{
  "d_expert": 96,
  "activation": "swiglu",
  "moe_layers": [1, 2, 3, 4, 5, 6, 7, 8, 9, 10, 11, 12],
  "router_score": "softmax",
  "routed_scale": 11.1,
  "head_dim": 96,
  "norm_place": "pre",
  "init_std_o": 0.00881,
  "init_out_by_depth": true,
  "optimizer": "muon_variant",
  "warmup_steps": 50,
  "doc_mask": true,
  "steps": 5085,
  "dataset": "wikipedia_en"
}
Below are experts of layer 9 (counted from 0) of a mixture-of-experts language model. Rows are named router (the router's row for the expert), gate (a neuron's input weights, with its number), up (a neuron's input weights, with its number) and show model dimensions 0-191. Each number is 200 + 20 x the weight over its row's rms, rounded and kept within 0 to 999.
After each expert's rows: a language model's description of what the expert responds to. This comes from a sample of Wikipedia text that the model never trained on.

# expert 30
router,171,187,231,198,172,158,170,240,194,219,184,211,214,168,194,194,204,177,183,193,194,210,178,213,207,179,190,203,194,159,181,221,160,174,203,223,199,203,185,211,203,214,206,244,189,201,193,192,242,188,201,221,196,208,183,231,222,213,192,219,248,164,221,240,249,188,200,207,202,170,201,216,181,216,196,188,174,209,218,199,162,203,197,221,200,189,201,208,187,186,226,199,176,173,184,181,211,198,179,209,185,223,196,212,207,230,150,184,223,189,204,210,198,231,207,185,181,215,204,180,215,183,198,230,184,216,193,174,199,163,217,175,213,174,187,210,184,201,184,194,183,176,214,215,203,190,187,239,203,205,172,172,223,158,214,206,204,249,224,214,161,191,188,174,219,213,192,195,193,193,211,233,194,230,194,221,216,195,182,220,194,210,200,235,182,179,202,209,234,193,226,196
gate0,226,197,208,170,201,163,198,168,218,185,216,170,216,178,177,192,197,236,180,207,228,205,191,217,204,186,199,199,216,228,185,192,197,208,175,208,203,217,180,209,220,215,185,216,225,169,193,207,220,191,161,205,194,228,184,206,182,231,226,208,181,194,210,202,198,219,230,212,218,217,207,166,219,221,186,201,214,204,207,203,207,228,212,194,185,210,192,212,230,206,203,179,185,163,202,220,203,237,190,153,196,186,193,241,235,173,159,179,214,173,224,215,199,229,242,186,222,210,196,223,207,166,205,188,195,217,222,187,209,179,228,176,224,165,148,216,195,253,218,223,238,191,222,213,226,181,209,211,179,196,183,206,201,212,200,207,229,200,202,225,181,205,185,189,194,224,232,191,205,227,204,238,215,190,212,165,187,195,172,179,174,187,203,198,165,214,182,223,181,227,214,197
up0,240,185,178,166,188,232,183,205,197,219,217,235,191,220,209,174,221,216,199,173,198,172,219,209,196,204,164,216,193,192,179,211,185,207,205,189,210,180,212,191,208,187,222,150,205,204,214,221,198,241,206,187,222,213,172,227,224,196,240,222,214,193,190,217,213,164,175,167,185,164,205,186,198,227,195,177,202,183,206,167,164,218,209,233,199,199,233,170,213,228,212,230,225,208,212,196,184,236,205,233,192,200,167,218,203,219,211,211,182,188,241,188,176,189,185,182,213,192,208,197,177,197,195,240,187,223,166,212,156,167,192,193,206,226,217,186,177,206,208,224,186,167,183,162,211,207,210,208,191,230,207,200,227,211,184,206,193,207,206,221,167,225,245,189,217,199,189,200,211,212,185,232,237,199,184,196,169,189,194,167,183,215,199,208,174,201,187,195,207,194,207,184
Articles and prefix stems. The word the after prepositions, and Latinate prefix openings following it: acc(ordance), prov(ince), res, rec, con, direct(ors).

# expert 18
router,184,146,232,212,214,177,199,176,215,215,208,214,210,158,206,209,196,206,210,186,196,185,204,195,227,212,175,207,178,203,208,226,205,194,176,161,203,204,180,180,216,190,167,199,191,209,216,202,205,198,171,210,191,177,176,190,212,214,189,227,217,178,194,212,187,168,206,210,225,204,200,161,200,227,161,208,182,219,222,216,196,230,220,145,194,204,209,222,210,159,223,222,191,212,204,180,205,204,167,229,207,217,238,199,186,225,215,226,222,222,193,197,188,240,224,180,219,208,212,189,221,163,210,205,214,226,189,243,222,197,224,204,194,198,157,230,200,207,184,166,225,213,171,203,198,169,238,191,216,232,218,205,195,241,232,237,215,230,178,209,170,200,212,216,201,198,216,202,199,177,197,209,192,230,208,190,222,195,190,212,194,188,195,219,201,203,225,223,204,162,209,239
gate2,208,207,198,201,173,203,213,165,233,216,200,199,204,212,191,195,200,180,191,217,204,224,187,205,217,210,210,210,208,167,200,197,223,248,213,194,204,205,206,229,197,193,176,160,208,201,178,210,181,210,177,231,198,225,176,172,203,212,226,242,196,189,216,207,191,207,209,226,184,202,219,205,249,223,185,232,191,192,203,189,202,206,233,194,229,210,169,209,191,176,204,232,188,182,205,181,178,201,176,164,188,197,207,190,188,212,240,237,178,233,228,192,214,224,193,206,228,204,178,219,239,185,220,167,209,194,206,184,199,218,176,186,147,227,192,238,206,176,167,213,208,186,200,248,197,266,214,205,211,177,195,235,205,191,198,176,220,205,206,190,217,204,206,212,211,188,199,154,197,192,205,172,226,227,201,174,209,167,213,168,207,200,192,175,176,221,209,219,210,217,225,216
up2,243,189,219,215,236,188,230,180,198,224,228,197,231,185,182,202,182,217,165,215,199,200,200,198,211,187,204,215,201,175,216,184,207,194,204,221,180,186,231,226,193,180,168,229,219,174,191,196,156,170,189,206,180,231,165,200,167,213,212,239,192,200,206,201,223,203,196,208,212,196,206,170,260,164,210,190,152,211,185,207,178,228,188,148,216,205,200,197,222,209,196,237,202,190,222,173,219,193,170,208,183,203,200,209,191,220,225,215,197,171,182,225,171,187,212,203,226,197,191,195,163,193,177,189,206,195,212,164,195,185,197,196,180,214,176,200,234,220,211,218,179,184,192,184,213,208,203,182,208,197,192,223,185,167,228,161,193,203,192,217,237,197,205,181,204,181,218,174,223,213,185,170,216,196,208,153,200,188,222,197,210,184,228,197,196,235,181,226,205,230,185,209
Initial consonant fragments. One- or two-letter opening pieces of split words after an article or adjective: s(ash), di(ocese), st, g, cl, bl.

# expert 3
router,172,227,224,201,204,174,167,230,164,178,184,211,204,166,224,205,194,179,199,192,206,232,221,183,199,211,216,222,178,186,193,214,192,216,158,198,202,195,191,237,186,187,193,227,198,205,227,205,210,188,195,230,207,171,224,167,213,194,224,218,223,189,238,185,203,180,190,214,218,203,208,240,175,217,224,168,192,229,235,200,195,185,212,181,197,205,196,212,169,200,214,193,208,162,184,219,212,152,162,192,196,173,240,184,178,219,190,211,201,199,195,191,210,235,191,201,216,183,189,215,226,184,195,232,186,182,190,189,213,181,223,187,242,163,187,205,180,198,213,200,189,190,221,171,186,229,188,223,188,222,171,156,235,190,240,213,185,215,227,207,172,183,182,208,204,193,224,207,201,177,180,198,204,192,209,163,233,188,210,188,199,184,184,237,189,216,209,182,197,159,214,218
gate0,193,201,201,199,226,191,218,209,203,186,197,249,213,216,255,253,196,193,165,185,208,209,220,206,181,195,216,180,229,188,197,170,164,235,210,219,195,167,219,188,184,207,178,238,174,205,199,217,202,213,232,199,181,207,197,209,210,202,189,196,173,190,215,193,219,199,199,228,180,161,210,179,215,189,185,197,207,214,213,214,199,192,204,198,204,201,184,210,178,182,203,170,211,201,216,187,181,224,198,213,209,160,184,195,181,190,195,224,212,206,208,203,237,237,211,196,164,193,214,199,207,180,199,185,254,238,195,184,207,174,202,221,168,204,185,224,179,231,189,212,210,181,195,205,174,226,225,216,189,153,185,182,164,174,213,190,195,176,200,229,218,240,222,222,181,164,222,184,188,175,194,199,209,226,212,182,200,226,197,210,202,200,220,226,208,207,171,220,211,201,266,202
up0,211,187,200,185,187,187,202,209,215,174,162,214,189,188,201,221,213,202,180,185,218,211,195,223,240,209,206,171,200,214,232,195,225,214,177,203,253,206,170,199,176,196,187,195,175,161,234,178,182,170,166,209,181,221,205,203,209,176,158,163,206,191,198,208,185,206,204,214,206,196,178,228,174,201,181,195,182,214,216,182,250,183,187,192,195,215,212,200,211,221,181,197,215,188,206,168,229,188,198,189,205,211,225,192,221,205,218,211,219,188,196,217,226,198,226,196,206,233,216,191,166,219,205,205,192,188,189,232,228,181,193,215,240,203,200,192,198,198,235,217,191,233,239,192,253,208,189,185,206,197,199,219,242,220,195,167,166,193,167,207,204,194,183,184,197,207,198,172,198,179,174,188,200,208,184,217,171,165,196,201,183,195,204,189,202,236,206,184,141,217,151,171
Latinate word openings. Opening pieces of longer Latinate words, often capitalized, after the or of, such as gen(ealogy), inc, inv, ext, influ(ential).

# expert 35
router,197,176,164,203,222,190,186,206,188,186,226,203,200,177,200,227,154,230,204,190,197,213,211,210,161,227,190,166,195,200,191,214,218,193,167,187,214,223,218,216,198,210,212,224,221,198,256,222,193,210,196,193,203,183,168,209,223,203,191,220,165,170,179,202,195,196,189,179,222,208,188,198,181,222,174,184,173,221,206,180,228,229,222,185,182,212,222,233,182,185,223,226,224,220,240,192,196,213,195,206,185,208,215,194,161,191,189,181,234,210,214,179,201,234,219,174,243,210,214,191,214,197,192,187,213,239,200,195,177,198,217,174,197,202,187,232,220,174,213,179,211,219,149,236,186,203,209,174,192,206,205,201,203,250,234,217,202,200,176,203,185,186,194,175,201,224,215,150,195,187,205,225,174,201,183,196,187,195,196,191,185,202,189,234,167,223,189,225,187,164,203,220
gate2,147,182,187,199,177,196,215,207,181,163,209,210,212,237,213,222,208,231,177,197,212,205,206,163,220,193,173,229,212,168,221,222,190,216,178,171,211,202,185,222,171,197,205,217,198,219,196,186,228,218,188,186,217,198,199,197,201,181,195,193,194,140,202,204,213,151,205,195,201,201,241,226,186,200,192,173,186,236,191,154,178,218,221,174,188,199,178,193,179,155,223,202,179,172,189,202,187,200,203,209,172,217,178,215,224,211,184,206,193,226,233,191,226,187,187,203,209,185,155,179,203,163,205,195,210,222,149,227,199,229,182,190,174,214,212,200,194,198,199,220,167,193,175,169,196,208,190,206,178,167,203,218,245,234,179,192,199,190,186,202,206,171,200,210,192,194,214,183,187,190,219,184,195,227,204,200,201,208,174,189,179,199,213,203,226,200,179,217,238,199,160,194
up2,195,187,213,249,203,190,250,222,195,236,174,184,226,203,236,210,187,209,208,212,182,181,186,175,172,201,207,206,176,176,204,196,227,231,186,222,198,183,208,222,189,215,225,231,244,234,200,163,179,240,186,248,201,213,201,201,212,201,211,223,179,182,192,178,194,178,192,176,219,205,181,179,238,182,177,166,192,216,164,191,215,204,210,194,202,200,239,199,207,215,182,214,198,209,217,206,180,219,183,195,197,182,198,191,200,179,175,251,202,191,200,217,213,168,199,210,207,212,199,198,181,226,174,200,195,177,197,171,179,198,209,185,193,171,204,202,235,216,206,164,214,210,198,199,179,214,159,220,230,190,189,207,207,193,189,227,214,195,171,238,236,154,196,193,208,175,204,197,183,245,202,196,193,198,203,207,202,166,202,159,205,212,204,182,201,178,210,198,226,224,175,169
Consonant word pieces. Consonant clusters and single letters starting or splitting words, such as bl, cl, kn, sl, b-umb-ling, tra-ff-icking.

# expert 15
router,180,206,202,196,214,207,210,169,217,159,170,222,174,189,193,202,219,222,156,231,174,195,224,205,177,214,187,179,233,167,202,191,193,174,228,214,217,192,233,156,169,186,204,181,185,176,158,191,171,183,204,222,200,214,209,189,190,217,177,205,240,175,195,197,212,221,218,199,188,199,212,232,222,205,225,177,227,196,198,220,217,201,205,187,191,189,176,189,193,202,185,190,196,197,206,195,243,190,207,245,189,224,163,195,218,188,210,166,200,195,157,163,195,200,214,199,188,189,165,236,178,212,190,187,220,220,202,202,188,164,166,205,214,230,195,192,245,191,223,169,187,191,179,169,192,214,227,198,202,243,215,219,214,218,180,200,192,174,192,199,215,211,226,209,207,216,173,208,174,201,193,203,187,223,216,218,202,211,239,171,190,209,201,230,172,213,216,192,200,197,162,214
gate0,213,217,225,205,179,190,203,209,217,158,190,182,225,188,211,220,193,205,206,195,218,193,217,171,203,178,225,213,206,198,217,204,164,210,204,228,211,185,170,206,183,198,206,192,217,196,217,200,201,236,173,215,196,195,230,192,178,219,192,191,194,208,255,194,199,214,217,183,190,201,215,198,243,240,201,211,204,208,175,189,187,168,161,205,171,170,207,193,208,188,146,191,211,197,188,190,218,178,215,224,261,188,190,226,164,191,196,210,177,213,189,187,186,209,180,224,160,236,217,199,175,187,201,183,179,216,197,208,210,172,157,155,227,229,205,201,218,227,213,168,211,211,188,221,182,210,215,175,198,174,170,169,204,238,183,187,207,201,198,209,218,180,200,203,201,187,225,224,259,210,181,189,216,191,207,189,176,229,200,215,207,199,197,187,201,182,185,223,159,198,176,183
up0,201,223,202,196,220,188,159,215,208,153,184,184,194,198,184,225,202,205,204,204,213,181,181,196,178,192,223,239,217,164,188,214,173,201,202,195,217,207,209,186,198,206,221,180,221,195,214,210,256,204,227,212,194,210,235,191,191,170,223,192,221,217,210,199,195,211,188,209,195,183,176,203,263,207,198,200,215,181,186,215,203,195,137,231,193,190,201,191,208,179,166,210,217,188,190,219,207,223,177,228,198,186,197,202,156,216,183,201,193,202,167,173,200,202,196,205,159,210,203,184,173,209,242,202,213,217,237,181,194,183,193,214,193,214,213,216,218,191,235,149,185,197,159,241,193,241,170,199,203,191,193,203,211,228,177,215,218,198,212,219,192,175,200,210,177,195,255,218,232,200,185,179,204,198,186,200,170,228,219,216,200,214,214,210,193,197,207,195,173,228,214,182
Coordinates and units. Symbols and numbers in infobox data such as coordinates, time zones and measurements, e.g. °, ′, ″, UTC+, ft, sq mi, colons.

# expert 13
router,173,162,181,221,196,173,210,199,167,159,197,188,215,168,225,230,236,179,198,230,215,194,188,211,187,217,239,208,181,209,222,185,217,198,186,195,205,180,232,218,193,193,188,176,185,204,218,188,196,200,231,198,203,231,195,217,215,187,232,184,219,213,233,169,187,203,172,201,224,228,179,192,215,241,193,167,190,182,187,202,168,171,222,235,201,184,229,188,199,204,216,222,201,211,229,189,213,235,205,183,188,191,229,209,165,184,247,192,192,205,210,184,216,228,201,210,194,176,216,204,188,192,208,241,195,198,200,196,202,192,233,227,195,231,190,209,179,232,212,223,204,239,191,197,234,211,202,235,238,214,220,192,200,207,197,193,251,212,226,198,196,187,169,211,218,200,198,168,201,193,189,208,194,219,214,180,183,177,229,174,180,234,221,203,175,176,207,204,184,187,240,198
gate2,164,206,189,176,178,221,189,205,201,194,192,188,179,208,187,211,180,221,223,175,175,155,184,227,209,184,241,163,193,193,226,189,217,192,195,208,179,186,212,208,209,180,197,164,228,215,190,208,223,180,210,192,191,206,171,205,192,195,198,199,212,216,193,176,183,208,211,208,199,217,193,197,185,203,176,189,218,207,228,196,178,216,231,169,187,171,245,205,184,201,173,233,188,229,213,176,154,203,212,201,202,186,188,258,214,203,225,190,184,187,260,211,186,215,216,191,239,182,193,225,220,193,215,224,197,234,221,232,198,182,187,197,192,188,223,180,232,214,221,202,221,207,210,187,198,194,152,181,195,188,189,221,180,205,182,196,216,191,219,177,200,239,214,199,234,161,175,159,195,193,213,164,223,191,198,219,181,213,180,203,213,184,205,232,172,217,225,233,186,211,202,181
up2,224,211,211,210,210,194,164,206,211,193,206,199,172,196,185,197,171,223,215,178,176,192,198,186,206,174,195,195,174,197,215,214,222,184,178,229,194,205,192,218,226,212,171,213,183,197,240,210,211,238,243,184,184,221,216,202,174,182,208,199,194,179,182,169,203,217,201,212,172,181,248,211,192,182,207,197,223,190,207,170,225,215,189,183,198,228,184,206,242,200,222,177,183,230,217,156,235,205,181,202,214,227,198,181,193,196,175,202,197,175,133,195,236,209,210,212,193,186,189,180,210,194,173,200,213,192,191,201,209,180,227,225,195,150,214,240,195,180,155,199,205,213,173,211,205,195,199,206,215,238,211,214,176,200,229,192,193,188,219,186,209,176,199,200,201,191,235,184,208,183,168,187,231,184,203,178,204,181,226,206,189,193,196,180,255,214,178,224,193,217,158,202
Name-initial consonants. First letter or piece of foreign proper names, often Slavic, Turkish or Indian, such as G in Galați, L in Larnaca.

# expert 45
router,179,214,206,225,195,189,208,195,174,189,202,226,211,146,205,195,228,193,216,233,197,176,169,182,188,184,196,219,163,195,238,150,212,195,230,183,184,187,200,228,193,203,209,190,220,198,199,223,223,228,223,176,220,187,205,199,179,183,235,172,220,224,209,177,181,220,165,205,204,210,204,190,195,203,225,223,173,152,196,194,175,202,217,223,200,191,223,212,206,220,244,208,183,214,178,222,182,236,206,177,217,187,219,209,173,167,227,225,191,216,214,217,234,204,190,208,198,185,221,226,208,210,198,183,197,215,175,203,203,199,204,228,186,222,215,182,176,206,217,223,188,223,180,186,221,181,173,231,203,204,171,196,187,213,190,195,240,166,223,174,219,209,179,174,174,172,181,178,178,181,197,196,201,166,197,207,176,208,223,188,174,223,241,229,181,198,227,175,194,197,207,221
gate1,176,216,176,147,223,186,208,153,193,187,169,208,204,188,159,186,214,199,209,204,164,158,151,231,198,226,225,221,211,178,253,208,185,221,218,179,208,175,184,204,207,251,189,194,207,211,176,193,207,223,197,183,199,197,208,197,189,237,224,171,187,180,184,183,225,186,229,230,225,214,174,207,213,189,225,221,204,217,217,214,183,198,210,198,209,198,238,183,215,199,203,187,226,202,199,232,219,216,193,180,193,222,203,191,196,197,208,200,212,192,222,229,180,233,209,195,198,156,196,181,246,199,197,182,206,190,186,202,207,209,189,208,181,198,228,194,177,199,164,176,214,164,229,199,192,218,208,199,209,215,210,221,196,203,207,198,184,206,193,219,198,175,199,199,195,177,185,162,199,186,226,212,147,219,195,196,222,209,189,185,177,203,242,208,223,202,254,199,189,228,210,204
up1,203,190,212,196,183,208,200,194,196,204,170,196,152,183,204,197,191,214,164,204,209,181,202,210,209,168,223,162,212,224,178,197,185,220,217,246,187,213,200,202,195,189,197,198,200,215,197,193,223,227,214,217,183,177,173,194,190,162,187,238,225,220,200,201,220,223,212,198,201,190,185,182,226,190,178,245,190,190,187,209,221,208,185,165,207,159,222,208,231,206,210,218,205,222,221,200,195,221,208,225,210,194,186,224,191,216,196,190,188,227,204,168,202,215,190,141,203,241,193,191,202,201,217,202,181,194,184,181,193,201,190,162,219,209,175,183,201,198,197,179,193,194,158,236,204,168,193,190,237,188,212,241,211,186,162,194,194,154,208,233,227,228,237,169,158,220,175,209,199,174,190,159,202,223,194,220,209,230,206,201,194,204,193,189,172,217,171,205,212,196,230,170
Asian name syllables. Syllables inside Chinese, Korean, South Asian or Thai names and places, such as Chongqing, Singh, Kumar, Khan.

# expert 1
router,196,184,198,153,197,174,218,197,216,173,191,191,179,208,213,179,208,210,218,216,220,227,205,199,194,187,175,213,196,199,185,217,182,174,197,241,194,195,229,159,203,212,204,213,203,210,182,216,200,190,223,209,217,203,198,179,173,169,188,222,190,157,168,203,187,205,171,197,180,221,203,204,223,197,214,147,189,176,218,232,243,204,219,201,179,207,206,178,242,200,181,242,226,234,202,198,218,202,179,159,187,166,183,207,199,199,199,202,210,185,192,207,221,174,177,163,193,181,201,202,194,216,195,203,202,160,207,231,205,225,188,237,185,196,239,202,215,192,203,154,212,196,207,211,170,208,175,201,236,159,213,176,219,210,179,178,205,197,210,206,225,214,211,182,216,186,223,228,179,184,206,167,177,206,183,232,212,213,173,218,206,224,171,185,171,185,183,178,197,235,208,227
gate0,161,184,210,192,212,194,207,164,190,198,179,223,207,191,142,242,241,193,202,201,200,225,247,194,193,226,196,181,202,204,210,197,173,216,198,207,235,219,175,159,211,193,198,208,192,219,174,185,164,207,200,205,172,218,223,192,201,185,234,192,165,208,215,218,207,209,170,199,229,174,195,202,170,204,184,186,172,190,218,206,200,208,201,212,203,201,189,202,200,198,237,218,207,206,191,175,220,206,182,184,183,176,192,213,177,188,231,221,215,209,215,176,193,186,199,207,217,174,235,238,192,195,199,149,194,199,180,219,213,235,164,189,190,193,192,216,228,186,201,171,168,183,203,216,183,228,196,208,224,205,169,200,240,219,178,211,218,216,196,171,222,197,214,214,200,239,174,221,217,186,235,191,137,209,211,209,185,233,201,201,165,215,190,209,187,220,203,208,169,203,203,184
up0,197,200,147,163,207,232,214,195,204,199,204,166,169,204,182,186,165,247,218,176,175,188,173,199,155,176,205,202,208,206,196,215,228,218,216,200,188,190,203,207,148,205,215,239,202,186,219,202,171,211,243,182,220,178,217,166,219,184,195,191,205,145,231,188,173,189,184,179,236,212,200,226,200,184,181,172,188,217,211,197,220,169,190,224,223,179,193,228,168,210,189,202,216,207,191,215,204,199,194,216,182,211,175,221,184,207,190,213,214,211,211,211,205,241,203,165,205,185,180,207,212,214,183,199,165,255,210,184,197,217,174,194,170,216,195,213,214,206,216,195,219,209,185,212,214,195,218,179,211,202,178,210,223,177,192,213,176,233,185,219,238,178,205,191,205,215,226,199,228,208,189,222,221,202,221,195,194,197,165,213,187,198,183,220,227,214,217,221,193,189,186,172
Occupation and nationality nouns. Occupation nouns and descriptors in biography openings and name lists, such as footballer, politician, mathematician, plus closing date parentheses and commas.

# expert 29
router,175,196,201,195,203,190,219,207,219,203,216,162,219,207,190,195,193,221,206,199,162,200,204,241,211,214,182,214,209,186,209,192,202,202,232,232,230,203,164,192,204,221,187,241,199,193,167,200,213,193,212,179,207,184,218,217,162,231,182,192,245,201,184,193,194,218,184,198,168,188,212,213,234,194,196,195,184,225,202,245,163,187,199,204,196,207,204,239,186,213,188,185,160,140,204,173,215,190,217,217,206,175,162,237,194,191,182,176,215,204,235,205,223,215,174,167,202,200,215,209,191,184,209,186,167,221,201,213,199,214,214,209,185,229,216,174,192,205,193,216,193,177,208,196,215,227,177,203,206,237,220,227,225,187,248,210,234,193,182,190,208,211,183,173,234,214,203,229,183,179,221,216,218,181,189,198,167,211,190,193,206,229,175,230,200,170,164,190,207,227,224,193
gate1,222,162,222,229,209,196,185,206,211,194,211,207,230,200,164,189,219,188,213,202,201,249,207,207,216,184,197,220,222,194,205,213,197,233,196,199,240,197,224,209,216,174,194,187,199,180,196,201,161,187,187,199,176,239,200,207,214,220,234,200,214,190,199,234,156,214,202,202,243,199,214,234,202,191,205,170,174,216,183,183,185,210,179,183,197,194,170,208,233,211,187,198,227,195,221,215,220,189,172,186,189,207,218,231,171,240,205,180,234,185,211,205,192,187,182,184,220,200,180,178,168,193,200,201,229,175,195,200,239,222,215,214,157,205,229,213,201,167,191,182,192,206,225,216,195,237,192,197,217,196,203,191,232,162,212,196,222,213,189,224,239,230,183,204,216,184,192,199,209,206,181,170,192,208,223,192,222,258,203,191,193,190,173,166,185,198,236,182,199,167,220,182
up1,218,185,233,204,225,209,192,181,205,232,198,191,223,199,178,174,201,217,200,188,224,217,191,215,204,187,210,205,228,185,195,238,184,238,224,181,169,201,203,188,203,218,178,232,186,188,234,230,187,183,189,201,211,203,193,194,201,212,219,209,183,181,176,212,214,157,217,208,173,208,180,213,209,204,195,215,211,227,182,215,204,200,208,184,197,190,204,227,166,245,218,220,228,157,221,187,195,215,197,174,214,207,185,204,153,243,180,217,191,181,225,168,216,161,218,219,196,192,218,189,194,201,228,163,203,193,224,195,185,178,198,204,173,197,234,210,169,203,229,200,165,228,180,206,188,208,225,216,181,221,195,222,174,211,225,225,213,219,208,202,204,187,168,227,202,190,196,198,232,177,165,187,226,199,198,211,185,199,201,210,176,204,240,171,186,220,243,171,154,176,233,208
Place name parts. Geographic name words and ending pieces such as County, River, Street, Creek, Avenue, or "ate" in Rhineland-Palatinate.

# expert 46
router,211,171,234,186,246,177,202,193,198,227,199,187,222,223,178,214,161,244,203,198,154,167,187,230,198,222,192,213,175,221,213,189,219,227,207,212,196,246,179,169,203,220,191,234,212,179,193,235,198,197,232,209,221,185,214,221,174,220,193,195,224,199,184,199,192,190,167,220,168,211,187,218,195,180,209,212,180,181,218,224,208,209,234,208,194,184,235,241,201,225,186,193,211,173,225,177,181,178,207,174,192,214,176,218,186,214,198,170,231,187,210,184,194,211,216,174,194,218,232,224,230,228,190,173,211,210,191,195,197,246,186,162,174,235,219,190,195,214,223,198,180,205,224,184,204,184,202,195,214,207,222,195,200,187,183,221,230,185,214,181,183,215,230,167,228,192,221,240,203,204,190,174,183,213,198,218,201,224,207,207,184,197,184,191,197,177,186,206,193,208,215,234
gate0,217,195,191,189,216,204,164,185,200,209,210,193,202,210,228,215,171,215,207,208,213,164,205,206,179,207,216,173,159,195,209,191,220,171,182,191,186,247,183,173,193,255,199,208,225,204,219,217,190,203,197,181,186,233,176,183,192,179,217,187,190,203,196,223,200,219,200,196,199,211,173,203,197,209,169,205,216,197,159,208,174,200,189,179,196,209,208,198,219,164,188,221,181,196,163,218,178,217,223,187,216,224,193,193,209,198,223,171,232,244,188,217,165,220,214,206,189,226,210,201,207,180,204,169,202,226,224,200,184,218,211,210,234,200,203,231,242,215,218,252,216,207,188,211,210,188,219,196,171,186,192,218,179,164,205,190,192,223,191,169,212,203,204,235,171,168,160,221,177,215,207,190,161,161,190,206,176,234,210,172,192,202,190,172,206,189,172,221,161,181,199,215
up0,171,237,216,191,179,212,211,212,213,205,176,193,183,187,178,163,204,198,161,197,193,251,223,235,227,177,194,237,211,219,208,186,196,188,192,200,182,216,186,212,174,203,191,171,196,225,189,192,218,197,174,198,183,159,204,211,206,187,203,177,212,204,201,205,187,235,192,191,243,224,185,193,196,200,200,210,205,207,203,172,211,197,193,207,226,202,180,184,198,218,190,200,214,178,168,191,220,225,223,234,203,188,193,186,204,212,201,171,182,187,217,180,232,228,211,238,200,161,219,211,221,178,193,159,206,213,190,189,218,231,215,185,220,243,180,195,190,177,205,217,189,169,206,183,196,185,199,183,178,225,173,171,185,205,174,209,233,161,203,177,161,214,184,178,265,180,151,188,218,188,209,209,183,209,167,165,200,184,194,181,186,208,171,213,208,211,209,188,210,214,166,204
Nationality and military adjectives. Nationality adjectives and military terms in war and history passages: American, British, German, Soviet, Royal, Army, often before War or Army.

# expert 26
router,192,205,188,209,189,240,220,176,206,198,211,243,172,177,180,186,169,183,219,181,203,202,180,186,190,184,184,191,250,196,215,227,208,183,202,199,191,217,185,201,200,206,238,187,203,184,208,229,160,235,165,167,218,172,238,210,181,218,195,183,195,179,200,230,204,201,193,194,196,182,193,211,159,191,223,212,168,224,169,234,226,208,211,169,216,220,172,213,214,232,214,195,229,192,231,239,211,185,187,210,223,202,203,195,205,192,183,263,214,222,213,221,192,219,205,163,174,187,207,218,180,228,195,189,194,187,183,225,208,180,224,217,217,235,198,182,175,180,172,211,201,180,200,187,198,223,179,192,198,202,183,205,199,184,180,183,201,184,189,205,227,222,204,179,187,216,217,167,204,167,186,157,183,185,165,193,162,193,207,201,187,213,184,197,208,227,209,201,171,218,219,180
gate0,193,189,249,221,189,181,176,219,212,188,199,208,217,204,176,228,169,170,175,174,210,226,202,220,201,208,198,209,217,240,219,239,214,148,179,185,199,159,203,212,211,231,219,177,183,195,192,177,182,247,203,177,219,193,201,223,227,186,206,192,203,204,234,193,246,196,191,223,204,214,218,226,200,160,197,193,184,174,197,186,190,198,191,211,191,178,164,226,213,195,187,197,224,231,211,200,220,162,193,197,161,203,203,226,193,201,189,197,207,201,200,194,196,221,188,210,193,186,209,214,178,204,196,218,185,229,172,185,233,206,227,187,216,184,219,173,201,191,196,190,179,241,176,179,190,181,184,178,198,203,181,238,171,201,221,200,195,187,198,195,188,203,182,261,214,192,199,183,184,197,220,220,187,158,190,222,170,201,193,185,152,196,190,200,210,208,227,194,201,249,221,218
up0,219,202,213,182,223,225,216,196,181,216,205,183,204,230,202,217,197,157,187,195,193,219,209,190,189,233,210,191,216,149,191,213,222,206,189,211,229,231,188,217,192,220,231,188,208,207,162,184,185,212,159,201,217,200,200,218,178,197,227,212,197,225,203,183,202,182,244,225,173,186,194,218,211,173,243,181,215,200,242,220,170,209,214,173,157,215,188,209,231,199,169,200,203,197,228,240,199,180,218,196,170,250,263,238,179,182,216,187,205,208,201,218,204,186,205,227,185,216,240,226,194,219,214,229,194,203,189,180,190,202,191,203,218,193,162,198,180,205,237,211,220,200,183,176,192,206,181,187,169,192,219,232,181,214,179,194,186,204,208,214,198,191,209,220,197,198,221,209,237,197,198,194,203,171,205,209,176,203,225,209,186,185,197,214,201,213,229,218,198,184,153,203
Mid-word syllable pieces. Syllables inside longer words, often -am, -um, -im: circ-um-vention, ad-am-antoyl, tim-etables; also nouns like plan, text, concept, path.

# expert 40
router,168,213,206,180,212,192,232,190,224,213,243,195,199,207,154,174,196,226,196,194,172,176,196,198,198,155,164,192,190,228,199,206,157,208,206,195,207,196,190,166,211,201,222,213,218,178,204,202,170,179,203,183,202,167,204,221,183,216,182,168,209,241,195,202,229,198,187,182,159,194,208,185,220,179,220,197,191,216,212,215,195,226,219,217,182,196,219,190,201,195,189,220,204,177,183,175,176,219,203,190,194,156,190,190,239,192,202,247,193,157,204,229,222,186,201,193,214,197,218,198,146,187,174,170,227,176,199,174,238,190,229,187,201,205,230,178,168,209,192,202,189,214,215,217,214,228,196,210,205,211,163,184,187,215,191,205,204,199,244,171,205,210,203,204,199,193,216,216,217,197,190,186,239,216,221,204,183,228,184,240,207,208,179,193,215,214,157,206,216,222,178,222
gate1,174,186,194,202,222,209,200,186,192,191,217,227,196,144,220,190,224,209,186,206,176,170,238,202,220,201,199,199,215,200,202,206,217,166,235,193,194,198,214,207,182,178,249,245,238,218,178,179,189,166,213,201,191,198,220,207,201,183,219,212,200,207,194,224,205,191,192,169,171,175,219,193,213,197,210,226,185,188,234,210,198,179,215,222,234,177,203,212,156,196,198,197,192,194,194,205,197,218,188,178,218,201,221,217,173,170,183,216,204,246,207,210,188,215,183,223,203,224,217,246,200,188,201,162,221,237,233,201,209,200,170,239,159,207,167,188,207,195,236,231,194,220,209,167,208,207,185,178,196,182,198,189,196,196,182,190,227,186,175,168,200,221,200,212,197,195,228,199,163,199,213,241,211,183,211,207,228,153,177,176,182,209,215,208,211,188,190,204,197,190,167,188
up1,232,219,224,187,201,161,155,196,198,218,218,201,199,195,193,224,192,194,219,173,157,183,202,183,207,214,188,176,212,185,192,170,192,206,206,216,176,218,218,212,182,203,187,228,206,165,237,171,209,227,203,217,172,205,202,199,206,208,196,210,184,188,197,204,202,227,218,189,193,176,174,204,199,194,192,201,185,201,170,197,207,175,172,188,156,213,183,214,238,232,188,210,194,252,175,225,182,186,233,191,176,207,210,180,185,219,187,213,212,193,175,210,169,164,221,203,190,212,191,212,188,213,192,219,180,222,204,179,209,208,178,203,240,223,207,178,167,181,210,224,194,227,182,183,159,187,202,182,203,181,188,198,237,215,214,191,198,205,183,235,197,221,189,155,230,227,226,212,217,177,233,210,221,182,208,181,212,188,227,211,226,174,184,235,242,234,223,184,215,203,173,178
Media and institution nouns. Nouns naming media, broadcasting, research or organizations within proper names, such as television, TV, Channel, News, Health, Space.